{
  "experts_per_token": 8,
  "activation": "tanh_gelu",
  "router_cosine_scale": 20.0,
  "vocab_size": 8192,
  "norm_eps": 1e-05,
  "optimizer": "soap_variant",
  "lr": 0.0054,
  "beta2": 0.99,
  "dataset": "wikipedia_en"
}
Below are experts of layer 4 (counted from 0) of a mixture-of-experts language model. Rows are named router (the router's row for the expert), down (a neuron's output weights, with its number) and show model dimensions 0-127. Each number is 128 + 32 x the weight over its row's rms, rounded and kept within 0 to 255. Numbers have three digits each.
After each expert's rows: a language model's description of what the expert responds to. This comes from a sample of Wikipedia text that the model never trained on.

# expert 53
router:154149129089146107152097083161081079193130135139143123107169114151124148094157116158173133049125177125135089132146099019144145125127107086135124090117107095146113165151176118151109189139147154145113111151159201109140132136128190130131115174110137088115096177099132107106098135131095162185126117118116090169163007117102079103183154099123175163139153146166165133113169129124116121139131
down0:158082120097123134155112161115116136141100203103130160135086103076083133131179138161139080165106114186111124147081102180084113130049132174143161145192119152130089139059120104148141159161139183139083118139102111171132136096135041154145112117102126100131091112112123203165129138064132064116127124132038121121099102141104086166181168106102146148136123139118170117126104106128137172166099
Final digits of years and unit or country codes in tables and stats, such as 20|05, 19|96, km, kg, metres, ARG.

# expert 7
router:116141116138101149097149081113145134139132074148180142124109120093117174115170120141096115161104111127141124132036098056173128162115150117148098182133107141192178132123109144135109101108158168132130170142085128092124140139211156151129103091160094115100126178144154160203144133157166113109154160135187097082126102136057176108148168167095165095099090076172144133166094129066087131177164
down0:075112068095117163126149162108118092133133118157147063170186059136158114122113148151149114161141143127110106121120115112117060140143027133083150081151130149134195088121090125158163143159141124170148140128101140140118223133151140107206113175165149104140153126110129152133107161147108104120138068117084109105127089126118100135175030094106130168108150099181120155091143159169120139135083
Heading-closing " =" line breaks, plus function words and quantifiers such as a, it, most, each, median and %.

# expert 24
router:109170146150125106140135104130104053185143103062163158217070115110144126068165141119153154170143166142171066130048091146161077133094092139129155147180175119110180124139111109093107126113084153110166105121140156152119149116194096142076130124166137122202109121100130166127103141085133087158133122108069181103150099138062140143117107109133142090143126100118167095176112141083121110114143
down0:114170148097142174181137153117107129219112089109153147132161081144140104084183115137142074122130176084155167086100134099089163095102077095072151133160130139159114108121150151083064127113165091183235103148115152111125165138112155162126105125142106120124180124092162115124098079144167152117131111080130137097136050149118149159134115138121162076182148121119163121142098159084133062119158
Separators and linking words in lists and infoboxes, such as semicolons, table pipes, for, the, and See in See also headings.

# expert 25
router:114098139143156111065159135196103139123121087114114147093151123134129167098138123161106095088108103130220072144085101054181171172125124147126072086094119120158101129132144113139112131106113138133187130135117124125191067153119093139119107190127121085075103163123109168128099082164157136127165114106147090156099099163017090083160184141149157130125122151147200162124129146165137127133132
down0:192126120086101077128146074118151119169142124057108106165134070139143086091116145137113133181060138099108145098135175093129150175124106135115104104112109129160119136159113136109143216068082143125102105142145079077152119130145110111082141156133157184154115126093109146117095154126155128182177094109144097102109061159138124146116067150113216128103085180105178121111103100165161122068168
Digits and percent signs in numeric tables and statistics, such as vote counts, census figures and sports stats, e.g. 16,441, 48.25%.

# expert 32
router:170168094111179088073146127118127124089148112142127122195118064091152107133138153172171136103139163140127110132052067172142102129099103127115124114172195100173145194120121085111136073141131174091128122153128117138094115121098148150103132096112133120193099082092116100134137156144127111097139104107110155110114061095004122177202118137103117146121128181124126119152134134064163165121128
down0:136159190170090119109116123187169148156085100147126086115158177128123138136113169146111153067071182139144106081125051108148064145061155141160115131150092071133128184100159135094140083114075093194097099146169098160128097118126103124081149083129168126131156118127107166135113133137169112118126150164139100111177131131145157096059101144117130108118061090131129101174157111055107072114149
The word "as" (as well as, such as, known as) and main or auxiliary verbs after subjects, like was, is, had, became, including.

# expert 26
router:159094119119110075102107092125111195123119110155168087209057131108109123132135125190131121163122140117117058129144072185125154149157107129146151119150178105128150122141097107097104095123121189075125094145164114128140109096139149107155153145149159140112114146084072112119141150150141105155123159076190108110126109113000137152148164138073147068166081181129119199141132125107134141155104
down0:137182131139116058109193115122163119147119183103157171164119088109205109126143169101106083038126116150148156141127116152145161127147168201158104130149110118155118065137141144093089147157113064138138107142134191158051137109125107117185133096133166108136128132073117155143168104129148103131144153108075178117113149171194142174132150153159080155136159111104137104107082139125152153163200
Relative pronouns and subordinating conjunctions opening clauses, like which, where, when, while, that, especially "of which", "in which".

# expert 40
router:133157107127117104092106113171128134183150041120126120125165129115083117152109109147108078051176132143162057173077076000177140176125112195159085139096101121125153138107184105138139125133141166176111100147131159081174122106137156133132101140143097057117088178125137128135105171131099164139149141138091133145144085144093088108143122142130150127115091122129109152155147103108120144104182
down0:183130135146132100170124081185130175105165193096115114153170088177151137175091109174134125083104146060160155146143155137159129107131098136169108122163122195138122134080072164122155117102099127152171123152120159119152133131116160130158106131092130121062087114088142167139139183107121112098078153111166036044125157066083132105122076117113106125142197126143147135119180098144087153150131
Digits, decimals and % inside money amounts, statistics and table cells, such as $2.6 million, €3.5M, 1.82 s, +16.

# expert 9
router:148157092145096110141172146173122149139154118139146111156134145146131127112101191148127092022159110171159061144054102024136143154108143184156095165127080106119130109107109099169141110140153178121103094178155172113153100107130174119131106172134099058184137167124112143139140131130118150134122136157122156118143077145081093117152163133146192122146123117159103146155163152026125129101138
down0:185062123168127084126101073167136149137079133092123131152125104103138161125139184209162135087184114177098182113078103116138155111139149115127085100157105119165163158173145085097111156180091156086133106164118161161196154077124148078209132131196079096085133096191124087120166197119156181121127135138152106141137124119130098094147125136144134169154104106124127134126102141158157135151140
Number tokens such as track durations (2:20), counts, route numbers, years' first halves, plus million, five, wide.

# expert 63
router:146138130080129104146102115162099077135102176165155092084116126153081143100156144166125073091153156153102072123143083030129161112103102133136116113132102138089153115144084165179097143148114132089141164166136146085189197136150158123120145149126127116173130177135118157118080128132150159154125154124077131088160129137021105101153169134139141167163154181106115166158186122085062150178127
down0:106136087154144112153118097157167042079162155092143175209151135092119125146152124108144222108093120111125134127120157121153094102134077164111162130160158136150185142162129116146213113101107126064121080141149097162145109138128154148110156188107136158157153181151111187145115107137186088128098104096081099115088136089110120177164161129132194127127135104123129105113102148199183117164119
The last two digits of years after 19 or 20 (19-98, 20-07), plus time nouns such as season, year, century, months.

# expert 57
router:142123180117125093106122051169140126102109134099183147199099104077119136141103146097154157141109195107133101174072092035132130137132143131113152116216161131157090162102146086095123101124138130126154143130148183136122192126114168116084111157116149116089112159110123129118128142079124091130168122144094113102110051149036137096116101129127161140092083111106158083131072112143074155107175
down0:112107075089191064151105090148118114107158120116120158114175132133077125099137169168111147127154112177137193141125152055119194092127125119104043129110134131178158194135126123109130116108173128128077140136144158173095074122108121122155074101084133123120114112147109110094137154229112111125122124115158174200153121124106168127132162147127052140155124156161141135129182144058155117149083
The pipe separating cells inside wiki tables of sports scores, fleets and filmographies, plus semicolons and slashes in lists.